config.toml
num_hidden_layers = 11
n_experts = 64
experts_per_token = 4
moe_layers = [2, 3, 4, 5, 6, 7, 8, 9, 10]
router_score = "softmax"
routed_scale = 1.0
balance_bias = false
router_noise = 0.05
lr_router = 0.0012
norm_eps = 1e-06
tie_word_embeddings = false
beta1 = 0.9
batch_tokens = 131072
dataset = "wikipedia_en"
Below are experts of layer 7 (counted from 0) of a mixture-of-experts language model. Rows are named router (the router's row for the expert), down (a neuron's output weights, with its number) and show model dimensions 96-191. Each number is 128 + 24 x the weight over its row's rms, rounded and kept within 0 to 255.
Before each expert's rows: a language model's description of what the expert responds to. This comes from a sample of Wikipedia text that the model never trained on.

# expert 17
Description: Clause-joining commas, conjunctions. Commas and conjunctions joining clauses in narrative prose, plus subordinators and was: while, when, because, and, which, was.
router [140 167 104 127 145 141 119 154 155  91 172 116 112 138  86 157 115 103 127  89 150 120 142 123 103 185 107 109 136 115 107 104 123 155  95  99 141 130 142 147 102 128 197 119 167 117 130 102  84 132 140 129 117 123 118 112  81  89 127 186 150 117 106 123 147 154 154 120 140 111 122 131 114 125 124 137 111 114 143 140 135 147 145 160 123 146 110 130  85 145 160 116 125  91 138 144]
down0 [ 54 122 129 106  89 108  96 111 137 153 128 121 135 128 117 104 112 135 131 177 113 117 127  90  96 168 145 113 142 132 135 133 130 117 132 145  66 118 106 135 142 140 124 131 136 115 117 119 106  80 118 113 168 112 137 162 105 112 126 114 116 124 130 120 109  93 128 100 143  76 136 147 144 142 124 109 121  85 192 140 130 123 149 116 142 108 133 135 124 134 140 126 150  84 101  92]
down1 [131 127 121 159 115 120 123  77 104 132 132 130  90 101 148 121 120 114 130 136 128 128  88 109 132  98 130 146 122 148 101 126 180 137 152 104 122 134 106 113 120 155 120 157 113 108 112 148 147 159 130 132 157 143 145 108 138 121 123 169 120  69 155 140  96  92  97 109 103 192  99 126 122 133 154 119 141 116 122 111  96 149 164  83 100  78 136 112 148 122 113 119 146 120 154  88]
down2 [197 165 117  93 142 132 100 127 133 152 137 134 114 154 165 168 142 129 117  79 166 139 121 147 121 137 118 120 117 113 168 114 109 130 143 126 132 112 121 151  97  85 143 127 170  88  88 155 112 158 122 127 134 123 107 115 125 118 108 179 105 134  94 184 116 104 105 127 171 146  98 138 142  82 118 121 115 111 115 145  91 109  94 117 157 138 132 109  98 140 114  85  79  92 111 146]
down3 [205 114 172  89 147 145 103 154 162 140 171 135 136  82 102 134 127  87 163 125 110 163 162  89 108 117 132 119 127  86 140 115 116 122 152 128 106 133 149 124 132 135 103 124 167 126 146 154 118 130 138 119 107 102 106 119  92 102 127 111 169 117 114  86 144 128 129 130 125 105 142 104 117  95 102 132 104 139 132 146 138 137 131 159 147 148  83 103 103  92  83  82 131 138 108 118]

# expert 55
Description: Abstract noun endings. Nouns and noun suffixes like -ation, -ment, -ity, -ance, often before plural s or of: movements, association, construction, development.
router [147 190 138 103  95 154 147 117 118 138 172 149 145 127 149 161 134  79 110 138 124 151  91  94 110 121 147 143 149 162 136 131 161  80 157 110 169  89 124 107  99 178 127 166 120 146 135 106 142 131 138  98 135 115 135  91 128 121 132 154 131 122 148 135 132 131 125 173 151 168 148 140 113 157 143 108 163 154 135 119  89 126  89 112 147 162 133 147 103 123 128 149 125 111 104 123]
down0 [118 125 175 140 127 128 149 125  98 171 137 173 134 115 138 118  70 122 115 140 111  75 145 132 106  96 154 120 123 154 108 130 153 189 165 120 156 139 144 155 106 135 103 145 108 131 110 136 154 128 143 130 137 140  92 159 128 145 129 124 172 138 123 164 151 106  96 119  85 169 154 126 130 122 121 148 113 101 131 130 150 121 136 174 129 115  99  79 148 120 167  92 165 128  79 130]
down1 [164 148 133  81 128 135 102 135 128 144 153 136  96 131 127  90 118 145 166 133 141 146 112 182 186 128 121  92 151 163 151 133 134 129 127  95 133 175 106 128 153 146 120 156 132 134 108 133 129 141 144 169 129 137 126 109 133 127 120 135 143 117 105 122 125 110 139 134 149 140 123  87 104 150 156 139 167 126 103  86 104 103 141 158 137 167 122 133 132 152 150  61  99 139 112 100]
down2 [216 118  96 117 130 137 109 147 118 172 120 140 133 124 109 127 141 111 141 116 104 150  70 103 138  66 127 136 148 122 101 103  98  94 182 133 138 138 137 139 113 128 131 120 128 102 156 129 119 109 115 133 149 125 161 183 139 105 116 157 104 157 154  92 118 170 114 134 100 135 109 109  99 130 152 127 133 124 101 135 117 182 146 140  91 153 150 134  92 153 161 111 124 145 122 123]
down3 [158 159 165 110  94 123 120  85 108 129 120 144 161  98  97 117 129 136 128 110 129 126  88 127 110 149 127 155 175 179 118 114  88 111 133 123  82 125 143 133 130 113 115 179 130 142 132 133 131 165  97 149 102 111 110 135 116 106 131 151 121 150 131 163 122 129  80 178 120 147 106  93 136 131  81 124 125 167  75 128 126 118 107 128 144 130 163 130 125 105 139 135 133 105  81 101]

# expert 26
Description: Articles and months. Determiners and month names after prepositions in narrative prose, such as after a, in the, on August, the following.
router [147 152 165 113  99 140 162 114 105 116 136 143 110 132 113 137 168 148  83 107 119 141 155 105 117 147 127 150 151 191  84 114  81 128 145 160 140 125 129 114 143 125 140 128 160 118 111 129  94 161 146 111  86 100 113 141 107 154 153 118 151 124 142 182 124 126 164 135 126  90 125 107 158 145 145 111 131 112 144 156 124 150 126 101 111 165 165 138 126  91 136 137 156  61 135 126]
down0 [ 57 122  89 102 157 146 170 101 137 136 113 137 148 123 130 150 157  93 129 136 150 131 138 111 119  59 155 136 148 197  70 107 147 136 148 140  95 153 131 139 150 118 177 140 122 144 113 135 138  74 161 101 132 138 110 145 154 123 166 140  78 128 155 110 124 103 139 119  92  97 123  86 169 131 146 141 125 140  84 121 153  92 127 154 124 138 125 110 137 174 141 137 144 107 105 150]
down1 [105 120 126 112 119 144 142 101 129  97 137 130  69 140 107 175 108 162 156 109 103 126 122 131 143 195 117 137  84 112 154 121 149 106 137 123 183 134 164 104 137 162 102 118 141 151 133  80 130 105 112 161 105 152 132 120  95 162 103 126  98 123 113 107 120 151 136 132  80 152 150 127 128 126 133 103 134 142 120 146 133 127 149 102 117  82  96 177 156 165 136 141 114  84 131  95]
down2 [ 81 136  87  91 104 118 115 123 145 107 136 129 141 107 152 135  90 167 177 122  81 159  97 135 128 119 101 169 131 136 138 140 137 103 151 132  98  95 151 132 115 180 104 131  75 104 137 132 134 179 135  84 135  94 157 143 150 141 148 167 140 129 111 125 142 156 135 133 140 102 118 104 138 112 117 132 157 152 121 118  81 102 144 100 141  93 149 118 116 116 123 149 109 137  92 119]
down3 [135 112 118 150 104 150 144 111 147 118 143 124 135 111 115 131 130 136 145 122 105 130 153 127 111 148 108 154 143 144 127 170  92 115 136 110 137 169 149 112  92 152 101 152 162 153 126 155 140 118 113 147 145  76 201 170 141 153 133 144 112  98 147 119 115 165 127 123 153 153 122 134 148 137  86 159 141 138 169  79 131 152  88 125 134 149 139 143  65 103  74 140 148 115 124 124]

# expert 3
Description: Clause-linking conjunctions. Subordinating and comparative connectives that open a clause, often after a comma, such as as well as, when, where, including, although.
router [116 166 125 105 118 130 137 182 139 124 128 107 130 135  99 138 128 136 104 122 130 123 115 166 141 123  81 147 134 144 145 168 142 155  99  95 144 121 120 153  97 120 159 125 120 116 101 129  89 137 150 131 141 131  93 103  71 148 138 104 141 120 139 139 125 133 166 141 127 147 110 126 125 136 121 137 114 128 158 120 140 124 148 105 144 111  98 125 110 160 162  93 100 116 154 148]
down0 [103 112 124 112 143 108 132  90 128  87 100 130 107 174 112 174 113 148 126 110 117 146 161 120 122 125 119 140 162 127  98 120 114  85 107 101 156 155 158 123 146 112 185 146 147 131 115 143 178  97  93  85 116 126 104 161 103 156 154  91  80 132 112 154  94 140 126 153 114  84 123 108 130 115 127 134 177 129  74 138 182 146 138 142 120 131 109 120 119 105 114 154 121 163 156 128]
down1 [147 115 152 112 129 142 178 137 142 196 125 119 102 149 132 161 114 148 120 126 105 135 115 147 133 138 135 153 119 146 129 158  85  96  88 116 153 103 144 146  96 150 173 143 127 178 116 130  86 130 147  97 117 149 106 125 135  81 105 121 134 105 136 136 142  88 129 138 137 152 138 122 123 145 129 162 129 172 145 107 129  80 149 134 104 119 129 129 138 132 123 147 136 104 146 134]
down2 [226 137 135 135 157 145 125 124 139 166 136 124 145 134 131 118 141 121 127 130 171 132 132 119 138  85 119 163 138 113 175 161  99 146 132  88 148 142 112 132  77 116 136 158 115 100 135 110 104 153 114 101 157 120 142 105 125 142 136 110 144  76 156 137 148 167 152 135 164 124 133  98 105 111 122 166 121 121 139 106  94 143 165 138 143 105 133 133 129 152 159 132 123 128 105 138]
down3 [182 134 122  90 103  89 124 124 148 114 123 112 121 119  96 160 113 153 120 132 177 133 182 116 134 132 115 120 157 139 143 135 139 115 112 126  95 153 174 122 104 118 116 159 134  96 123 158 174 166 104 134 139 122 163 133 125 155 145 137 161  89 116 117 139 162 108 142 141 136 122 131 113 106 133 129  95 126 175 119 162  93 153 152 133 121 110 122 128 163  79 159 107 110 141 115]

# expert 41
Description: Section and sentence boundaries. Sentence-final periods, the first = of section headings after blank lines, and closing table pipes: ==See also, ===July, .
router [126 140 120 145 114 131 160 121 132 104 114 144 130 128 131 173 170 157 129 102 149 144 116  77 103  83 145 155  89 116 168 112 111 112 138 115 132 134 152 135 189  91 170 170 168 148 121  94 116  95 116 140 121 120 144  88  90 139 125 101 121  95 155 127 105 100 134 115 136 109 113 128 143 134 142 148 168 130 127 108 152 120 137 188 144 175  94 166  98 101  89 108 114 114  81 123]
down0 [144 109 120 120 129 120 154 108 159 134 103 127 128 105 133 135 118 135 152 165 178 136 100 124 118 136 126 117 104 168 109 151 148 116 157 166 124 130 197 171 142 135 135 135 155 128 143  88 125 167 142 136 114 139 204 157  91 123 112  72 144 144 138 129 121 129 143 112 127 151 148 176 133 104 157 158 128 117 113 135 148  95 113 178 128 152  63 135 125 142 152 118 114 147 155 135]
down1 [195 181 128 100 125 144 100  80 150 154 189  66 119 138 117 117 135 151 125 122 134 108  95 117 152 173 131 136 115 104 145 136 112 121 115 156 132  94 132 160 131 141 177 105 116 121 118 135 130 169  94 146 105 131 144  95 145 156 128  90 108 136 181 132 184 116 140 120 118  95 124 139 115 120 109 147 148 130 132 181 101 117 108 141 102 111 136 125 121 121 113  93 140 137 167 135]
down2 [158 135 114 117 175 148 147 142 102 123 129 156 157 102 122 147 134 121 112 122 107 136 147 104 147 111 124 131 134 133 164 149 163 101  98 157 138 105 147 142 143 155 149 126 183 139 145 111 169 136 129 135  89 100 138 127 140 125 126 142  95 103 154 119 122 141 134 110 164 104  99 112 125 130 182 150 151 148 134  74 121 103  96 125 157 118 168 188 174 119 151  94 115 126 196 146]
down3 [148 121 118 138  93 117 127 141 138 125 140 156 138 104 117  92 136 120  91 190 129 140 122 111 156  71 100 130  77 120 128 141 113 102 138  98 170 117  89 117 120 131 129 120 142 148 129 120 163  99 109  94 124 122 151  84 143  80  88 117  90 159 167 134  94 171  86 129  89 119 165 127 133 113 117  88 135 107 147  85 142  77 142  85 100 120 115 122 118 123 136 186 132  92  97 129]

# expert 59
Description: Table cell separators. Pipe separators and line breaks in wiki tables, especially the pipe after a date or number in the first column: 10 July 2009 |.
router [161 134 146 103 143 137 108 149 183 136 118 121 124 124 119 111  89 148 142 140 137 129 156 145 110 135  66 139 138 107 137 158 116 125 111 151 147  86 120 164 107 116 155 120 104 114 119 121 140 107 135 131 132 117 154 109  74 108 111 110 135 103 168 162 159 129 102 124 160 107 144 126  67 114 117 119 110  91 159 134  94 158 170 150 136 121 121 144  89  99 125 145 150 159 115 129]
down0 [ 97  93 107 158 138 118  95 152  87 151 123 133 146  89 113 130 123  80 112 137 106 173 196 147 112 126 107 118 128 102  90 112 189 127 152 148  99 119 119 109 113 117 125 125 114 105 167 127 145 119 129 139 134 125 117 129 123 130 115 138 127 105 157 171 153 128 112 154  95 168  83 139 127 135 135 175 103 113 150  95 136 102  90 153 115  96 124 146  99 161 105 106 106 121  92 155]
down1 [115 104 137 116 116 131 193 123 146 159 109 134 132 122 104 158 127 171 125 125 148 125 174 151 142  97 139 131 107 133 152 131 158 133 103 111 143 118 131 111 101 132 163 114 161 180 115  99  81 155 146 137 168  98 136  95 124 127  92 160 107  48 112 133  94 113 143 156 100 102  96  87 143 136 114 113 100 102  77 153 128 134 119 150 109  98 163 100 111 132 137 117 128 138 110 124]
down2 [135 124 126 129 103 106 194 124  99 113 121 145 159 162 107 134 158 110  96  89 153 123 118 126 120  94 131 133 142 145 159 141 137 100 115 115  95 109 182 137 150  98 150 112 104 169 137 128 139 109 127 121 136  95 102 139 123 123 113 117 132 113 151 109 163 140 174 124 117 137 127 163 112 128 180 137 105 167 152 115 141 111 149 152 144 117 145  97 123 151 132 101  77 124  90 117]
down3 [199 133 120 144 148 115 109  96 124 132 153 160 117 136 138 106 121 107 117 118 146  91 157 108 112 129 102 113 127 104 119 144 141 124 106 139 101 127 137 145 125 107 125 157 153 112 151  96 172 117 108 124 135 138 131 143 120 134 126 106  92 119 102 171 119 137 142 127 138 127 139 119 137 113 152 153 123  99 136 137 140 156 138 139 138 107 109 150 130 113 120 121 152  87 144  95]

# expert 40
Description: Mid-word consonant pieces. Inner consonant-heavy pieces of ordinary words, such as et in appetite, sh in archbishop, and ss in fossil.
router [ 98 160 103 108 124 140 112  96  87 145 107 152 138 115 148 115 123 138 112 139  93 108 136 121 157 113 157  78 129 149 118 147 153 101  86 135  90 163 129 107 191 137 103 137  62 108 146 165  96 125  97 126 134 153 100 146 105 151 149 157 119 114 112  88 139 118 140 163 101 107 101 106 156 176  88 158 146  85 131 110  97 115 145 112 133 110  89 133 123  85 141 112 154 136 120 105]
down0 [124 141  88 130 102 136 124 136 106 113 135 120 130  78 122 105 147 148 122 143 130 142 161 141 138 111  96 151 123 113 150 129 102 163 148 135 123 116 129 145 102  97 118 136 122 110 104 170 134 123  90 128 112 161 135 152 146 146 131 114 157 161 140 141 123 182  78 141 118 163 110 156 148 178 145 123 109 132 118 156  97 153 134 156 123 206 114 122 127  92 106 100 111 101 122 143]
down1 [137 140 132 113 132 153 156 127 135 112  94 116 119 106 113 126 140 115 108 121  93  79 132 180 174 141 140 147 114 104 123 127 143 122 139 114 118  98  82 140 123 153 135 106 112 141 142 154 127 154 126 134  99 164 133 141 129 120 105 124 121 161 133 156  85  62 134 104 172 142  98 124  96 120  92 109 134 198 110 118 119  89 136 120  98 134 129 128 111  79 118 106 117 115 130 101]
down2 [170 120 174 105 109 139 121 109 132 159 126 101 143 129 153 139 123  92 124  65 106 138 135 123  90 152 123 122 153 119 118 111 163 112 147 141 101 163 127 112 144 113 158 112 112 115 149  50 131 152 145  84  99 117 110 110  62 107 127 146 122 125 127  99 131 123 145 112 103 117 152 134 158  97 127 123 112 135 139  86 112 146 134 112 129 111 166 176 108 116 168 146  86 147  84 143]
down3 [ 86 138 149 152 124 150 116 162 161 124 138 141 151 138 158 155 155  92  91  77 133 163 156  93 120 151 107  89 154 106 148 126  96 107  93 134 113 119 136 124 161 111 136 138 128 107 122 132 156 105 119 126 122 104  97 111 138 180 169 123 109 152 127  89 121 109 108 124 114 148 131 131  93 147 126 114 138  92 160 132 181 142 127 132 170 132 121 119 166 116 152 134 157 131 149 106]

# expert 44
Description: Sentence and cell ends. Sentence-final periods and the last pipe of a table header row, plus object pronouns like him, them, himself.
router [156 137 146 150 127 165 120 132 109 103 139 111 158 166 134 163 158 173 148 124 131 101 113 101 109 118 104 158 112 169 158 114 161 168 149 111 106 118 141 126 150 119 152 121  86 164 139 110 124 118 124 133 142 155 141 134 101 148  97 157 113 138 167 139 115 114 138 131 113 142 139 131  66 186 133 147 124 124 166 109 131 126 117 173 119 128 128 145 160 124 127 130 137 103 116 136]
down0 [123 169 102 129 133 171  98 126 169 106 133 135  89 135 114 111 158 164  92 110 151 112 156 115 162 144 125 114 119 129  96 123  76 116 146 132 147 119  84 111 108 112 114 138 128 148 101 180 135 100 110  93 118  79 126 112 145 125 122 164 103 112 151 119 138 121 106 110 114 129 118 142 115 142 115 140 105 115 136 172  98  87 140 155 148 155 179 148 113 166 111 169 129 113 133 143]
down1 [133 138 122 152 118 139 160  96 125 111 118 167 169 118 134 112 175 135 101 129 182 107 122 110 169 184 130  94 106 129 122 108 108 112 123 109 134 132 110 112 101 141 106 146 112  95 135 146 117 134 149 172 146  74 161 139  94 124 166  94 144 139 107  89 129 135 148 116 107 136 116 106  92 130 176 111 120 121  92 128  88 134 155 129 125 164 131 113  80 108 133 116  86  76 131 111]
down2 [181 153 144  89 128 183 128 126 125  99 137 168 138 134 144 111 143 154 116 140 168 111 122 120  91  90 111 138  93 128 138 105  88  94 120 105 156 160 109 140 138 141 128 116  89 160 163 130 106 142  98 119 129 108  99 137 111 157 131 141  90  91  98 143 108 122 144 134 145 119 129  85 149 101 136  86 114 158 106 154 126 142 131 156 156 105 156 112 123 151 105  98 148 105 121 131]
down3 [220 115 160 126 112 141 113 152 111 123 111 132 100 129 147 104 139 151 179 121 123 134 146 139 121 123 175 131 131 170 129 128 111  95 142 149 145 120 135 144 158 108 134 147 110 129 105 128 108 131 117 133 135 157  99 115 108 127 108 114 113 141 144 153  90 123 162 158 112 162 136 115 131  84 140 119 117 165 139 138  81 151 146 164 104 142 155 151  81 115 141 139 125 145 140 117]

# expert 18
Description: Conjunctions and commas. Commas, and, or, but, semicolons and dashes linking clauses or list items, such as encourage, educate and create.
router [160 125 115 138 151 144 151 161 112 116 168 110 112 143  81 171  80 109 118 120 154 125 153  83 159 164 102 120 102 121 109 101 172 110 105 108 128 126 116 138 146 142 183 105 134  97 138 149 128 136 123 102 126 125 123 152  71 116 131 146 110  59 104 129 126 144 137 170 146 127 101 108 109 111 145 124 137  92 131 168 145 138 163 110 109 148 106 111 134 128 125 140 162 155 113 135]
down0 [134 147  98 143 101 158 156 141 127 144 160 129 102 144 149  85 162 107 109 162 125 107 138 124 155  91 144  87 103 122 144 166 160 132 104 107 136 172 144 124 135 157 136 133 145 155 141  52 115 160 102 137 102 135 151 131 102  99 123 126 114 117 119 160 106 118 151 100 151 146 123 147 134 150 187  97 145 145 115 128 101 135 144 111 125 133 169 128 107 138 139  93 136  83 107  66]
down1 [104 142 128 121 134 139 134 137 142 136  88  97 143 148 156 110 145 115 151 105 103 129 127 121 117 118 108 112  89 134 147 107 200 122 130 148 113 121 156 135 119 107 125 111 117 125 131 151 142 144 168 138 107 162 108 114 138 121 154 146 144 153 130 100 121 146 143 122  79 121 123  81  86 132 140 112 143 138 115 161 125 111  86 140 148  92 116 118 121 157 138  97 115 134 131 128]
down2 [135 128 122 117 120 136 102 127 177 147 166 129 123 141 136 125 117 139 144 156 140  88 118 105 198 128  88 126 180 125  62 142 122 123 118 143  90 121 160 124  86 158 129 120 119 120 175 150 108 145 114  65 147 148 191 143 114  97 123 105 142 101 186 135 138 123 121 137 102 172 146  97 119 103 136 109 109 128 153 137 129 148 129 154  88 124 143 101 167 124  83 163 131 119  93  93]
down3 [202 107 124  79 139 140 139 111 157 130 173  89 129 132 117 131 163 153 148 132 139 127 144 131 114 135 114 151 131 147 130 124 113 129 102 122 107  92 136 159 110 112 122 135 146  78 122 161 128 130  98 107 146 118 113 194 112 190 161 152 145 139 104 132 111 114  98 140 121 153 150 139  96 128  89  91 145 107 146 153 121 106 160 151 119 127 120 134 130  86 154 121 118 137 109 108]

# expert 57
Description: Infobox field colons. Colons after infobox labels such as Formed:, Country:, Born:, plus place and time prepositions like in, of, between, during.
router [127 145  94 154 116 145 136 125 106 152 174 128 149 133 165 110 153 136  88  89 143 151 194 199 114 127 123 135 104 133 115 102 151 139 118 101 150 149 111 136 141 119 154  87 153 141  84 102 116 126 123 111 166 158 145 130 108 117 112 130 108 129  94 166 133 123 157 113  91 114 153 114 147 113 122 122 133 120 146 163 107 160 139 144 133 144 117 108 131 118 169  87 189 136 143 151]
down0 [125 159 122 134 117 126 107 144 145 142 178 120 123 153 146 116  98 103 141 139 112 100 157 125 146 165 134 103 136 124 129 148 161 156 129 121  93  88 119 146  88 118 112 132 122 132 144  72 147 101  99 139 139 154 110 118 134  87  98 130 108  55 133 134 139 160  96 131 123 115 133 147 118 162 163 126 123 151 140 134 158 116 115 136 137 124 168 127 120 122 124  91 136 111 114 111]
down1 [167 167 138 145 109 132 189  96 136 145 129  84 103 109 147 131 129 150 145 113 161 123  87 108 131 156 125 138 137 137 154 137 137  89 105 128 179 129 130 130 112 146 129  94  92 117 143 111 179 117 148 115  92 100 135 132 122  83 143 107 139 138 150 119 106  94 110 155 132 145 179  93 150 115 166 111 107 145 130 108 128 119 112 140 119 132 153 164  96 109 154 129 103 114 102 161]
down2 [126 138 166 125 136 146 125 117 161 152 168 157 129 132 133 106 111  50 178 151 117 132 116  94 161  95 157  96 140 116 136 139 156 141 114 121 128 122 142 135 149 133  97 163  78 129 159 108 109 113 130 113 125 149 142 130 167 112 107 132 125 134 117  98 117 126 127  91  98 115 147 124 134 178 139 129 131 132 104 116  80 108 124 167 107 101 143 120 165 155 142  71 149 125  92 180]
down3 [174 124 132 135 127 132 110 173 133 141 130 114 133 119 126 142 110  81  88 175 102 143 159 181 134  93 136 106 100 144 132 116 152 127 113 150 129 146 141 161  92 134  90 130 149 125 145 132 109 167 133 110 149 149 146 126 102 133 141  78  95 161 138 139 126 145 137 104 165 108 122 137 119 116 162 167 136 120 105  94  93 180 110 108 107  87 177 138 132 133 103 158 111 137 128 116]

# expert 27
Description: Sports competition terms. Sports words in results tables and athlete bios, such as Cup, Championship, football, weight in lightweight, Bronze medal, discus throw.
router [156 108 134 116 104 119 154 114 130 135 116 154 132 108 126 121 147 105 143 142 113 111 102 137 110 130 111 121 149 116 126 130  92 116 169 116 120 168 133 178 135 110 100 182 148 146 123 144 180 119 139 158 123 112 165 170 170 123 131 151 130 153 121  96  99 141 134  93 187 124 118 208 126 152 101 109 143 133 138 108 153 127 165 167  81 163  80 125 134 129 118 134  99 140 134 114]
down0 [182 132 121 126 108 108 165 190 138 150 114 147 136 104 127 120  99 118 133  70 103 158 150 103 172 152 117 134 114 152 197 139 118 123  81 158 130  81 122 163 117 114  96 167 154 107 163 109 141 168 104 137 164  99 122 126 118 116 108 107 120 136 128 131 128  94 137 168 134 148 185 145 112 138 134 124 139 115 113 117 112  96 119 145  91 127 120 164 128 118 154 137 123 132 157 124]
down1 [184 140 140 118 115 128 137 102 144 117 129 136 138 127 116 128  91 120 164 134 110 165 102 135 149 125 139 101 143 142 186 135 124 125 170 100 114 127  92 114 103 156 121 113 136 151 130 158  87 126 160 114 150 142 120 159 123 167 105 119  79 135 146 122 128 141 104 147 117 158  66 132 119 156 129 165 124 128 135 107 153 105 153 153 184 100 123 128 147 148 109 148 115 123 135 118]
down2 [136 145 126 122 142  90  91 145 148 121 173  95 147 137 157 124 117 141 174  90 145 110 124 159  92 111 148 153 140 166  93 159 117 100 127 119 124 113 183 118 146 160 156 127 134 166 121  92  97 110 116 138 125 132  97 153 158 157 162  67 128 119 112 129 100 107  72 135 116 144 104 161 118 115 101 118 114 118 149 123 140 151 142 128 129  94 118  97 193 125 157 151 128  96 150 117]
down3 [123 113 137 148 141  97  94 140 110 138 160 162  98 160 147 109 107 172  79 153 135  96 143 158 139 110  94 116 105 120 123 106 100 123 141 123 142 124 119 120 100 113 125 130 148 131 120  85 153 117 121 104  81 130  99 155  86 119 149 121 124 122 128 156 110 121 145 127 137 207  82 151  90 109 158 100 169 137 165 154 145 119  94 151  79 120 173 168 134 130 122 141 132 133 136 105]

# expert 45
Description: Math and code markup. Backslashes, braces, underscores, dollar signs and variables in LaTeX formulas and code, plus odd byte pieces from IPA and other scripts.
router [105 147 148 124 161 108 119 139 106 100 126 114 101 120  93 142 110 182 125 129 129  88 170 161  95 115 109 132 148 105 158  84 142 117 192 144 131  98  80 131 119 105 147 125 126 133 118 132 172 144 129 145 134 133 154 129 145 145 160 137 134 107 156 130 151 121  97 113 166 146 134 111  89 163 125 152 167 129 137 104 140 145 135 173 141  86 123 143  68 107 135 114 163 116 163 130]
down0 [115 154  92 163 127 137  88 181 129 133 138 130 106 168 146 102 178 154 114 116 151 103 127 115 118 131 109  96 144 134 117 117  76 145 114 118 122 107 144 133 118 127  83 148 105 126 120 140 127 143 145 154 110 122 149 161 158 132 151 117 141  82 162 109 128 132  95 120 102 122 116  95 131 100 117 131 194  90 195 124 160  99 116  97 163  92 175 182 106 113 159  84 132 119 131 153]
down1 [143  98  77 142 131 139 119  94  88 118 109 137 116 144 126 112 125 128 116  96 114 114 130 158 123 141 120 109 164 101  91 159 122 131 149  96 124 182 145 175 105 140 129 120 110 165  92 115 138 118 114  98 112  99 172 151 123 118 127 121 128 122 145 166 145 166  78 177  96 152 113 118 147 112 116 100 154 131 120 130 125 122 115 143 162 134 123 127  96 124 146 142 113 116 146 140]
down2 [152 105  91 113 168 127 126 141 124 116 188 112 127 148 169  62 132 118 122 131 125  80 127 173 178 121 166 140 121 125 161 119 127 132 146 151 151 117 151 122 123 137 113 125 155 137 119 138  98 158 118 132 102 144 141 129  98 119 157 151 136 138 160 135 140 163  95 114 121  93 106 103 148 139 109 132 146 154 115 130 135 107 144 156 157  99 186 152  68 180 138 113 134 152 108 152]
down3 [157 152 127 141 117 165 177 149 134  95 158 175 148 144 112 113 111 118 169 166 134 109  74 168 141 161 139 150 163 138 142 153 106 106 165 161 129 153 128 108  86 133 105  99 141 155  91 119 120 149 138 131 109  75 128 118 105  97 114 130  79 101 135 129 101 124 158 116  96 103 122 131 151 100  86 139 151 133 185 120 114 155 144 158 113 115  99 117  99 126 135 141 146 124 118 105]

# expert 7
Description: In and temporal prepositions. The preposition in, plus during, through, within, throughout, often starting a sentence or date phrase; also blank table cells.
router [124 139 172 140 128  68 118  87 114 120 165 171 142 111 143 119 140 150 150 140 149 132 146 159 139 149 120 147 104 124  88  85 162 143 153 143 100 100 127 152 169  98 103 112 136  84 133 116  74 170  88 143 144 119 130 139  92 157 118 136 102 139 135 108 129  93 170 141 147 130 102  97 129 120 145 119 122 157 148 158 110 142 124 104 142 120 133 142 141 141 147 140 143 123 111 161]
down0 [120 129 162  98 175  97 123 114 126 159 147 144 141 132 128 122 169  69 179 119 126 163 145 106 135 118 108 162 129 106 148 151 119  84 136 157 118  98 135 182 103 113 142 147 144 117 126  92 130 153 118 150 140 159 117 126 105 134 102 175 147 135 131 108 117 135 105 107 115 134 125  87 112 110 187 123 153 118 103 128 101 107 128  76 111 102 116  93 120 127 130 125 124 170 134 119]
down1 [173 106  99 143 131 142 164 169 120 160  95 152 114 131  87 146  88 114 129 137 111 122 124 139 127 112 144 156  96 113 142 153 123 123 115 128  91 124 139 123 108 146 155 147  96 132 124 115 119 119 145 120 151 125 105 160 131 131 114 138 130 113 183 144 115 151 105 135 124 148 153 152 155 105 136 135 153 141 170 133 113  89 149 127 157 117 138 135 149 158  96 128 115 135 107 195]
down2 [129 121 103 147 133 134 141 130 117 135 154 151 132 126 151 119 126 130 104  98 128 132 111  85  99 127 139 105 101  91 102 149 131 128 105  85 168 142 131  61 116 154 134 146 127 107 173 131 118 168 118 116  93 144 107  94  70  92 137 121 134 159 127 136 160 111 169 117 109 133 154 107 156 166 115 135 135 122 135 147 107 110 158 124  96 118 134 123 157 157 113 151 128 128 106 146]
down3 [118 109  67 133 137 134  85 169 149 130 106 113 111 113 110 109  84 101 154 141 134 161 103 112 156  94 119 128  80 137 124 128 134 111 147 126 151 141 120  85 110 102 172 143 135 107 118  99 164  78 118 155 124 144 123 130 120 199 154 109 123 155  89 112 117 132 125  93 132 120 125 156 114 186 128 161 102 152 118 102 107 136 142 146  96 137 150 187  98 145  98 133 115 119 147 142]

# expert 16
Description: Demographic and election tables. Census-prose words like someone and of, plus election-table headers and cells such as Candidate, Votes, Turnout, %, ± and numbers.
router [101  98 128  99 119 142 143 121  99 160 115 130 136 143 130 120 115 102 107 110 143 119  96 131 126 128  78 133 113  75 115 121 116  83 123 122 106 122 129 144 110 155  93 106 118 143 105 176 109 133 101  68 163 143 104 155 131 137 153 136 112 145  91 167 156  95  83  89 149 130 135 114 146 113 146 184  78 123 132  95 148 131 139 115 102  91 130 141 137  82 152 120 134 143 135 146]
down0 [143 152 103 142 134  96 105 107 126 140 138 105 130 180 126 142 158  98  91  91  91  88 138 114 137 125 145 127 123  83 125 152 103 124 135 117 163 183 188 100 127 156 117  99 145 120  98 143 129 106 113 153 163 103 150 187  82 147 110 121 123 106 151 169  96 185 155 140 141  83 141 131 177 151 100  99 123 141 141 103 130 145 113 123  69 127 110 136 127 154 122 114 143  96 171 159]
down1 [136 118 110 133 121 116 115 145 143 118 130 139 131 136 110 136  84 120 104 111 154 122 156 114 106 151 148 145 102 148 114 119 130 109 161 112  83  79 126 121 132 140 124 128 139  97 170  72 130 142 125 104 156 120 116 143 123 151 129 115 146 124 162  90 109 187 116 118 113 141  94 126 156 112 159 117 133 146 126 109  83 101 156 128 116  89 122 157 118 110 121  88 148 135 190 142]
down2 [102 153 114 149 137 128 120 119  99 133  95 103  62  64 128 168 139  77 156 140 137 152 128 136  87  85  76 131 110 124 142 148 138 143 169  95  90 110 140 113 117 135 149 143 143  96 118 114 125 119 131 157 159 166 130 106 124 119 155 118 126 132 115 140 155 148 126 130 128 147  84 121 130 118 112 127 102 151 121 115  87 116 192 139 121 110 118 149 115 100  82 186 108 109 179  92]
down3 [150 159 110 122 161 134 139 124 154 122 120 123 135 129 177 108 111 166 134 140 171 126  98  98 136 142 142 110 176 149  97  93 163 150 121 119 118 114 143 118 138 112  95 128 132  96 160  99 124 152 149 148 112 116 127 118 119 127 164 127 118 144 165 128 175  98 176 162 158 126 106 124 135 203 121 115 115 179 101 175 125 142 134 125 119 150 141 125  97 172  88  96 124 108 130 106]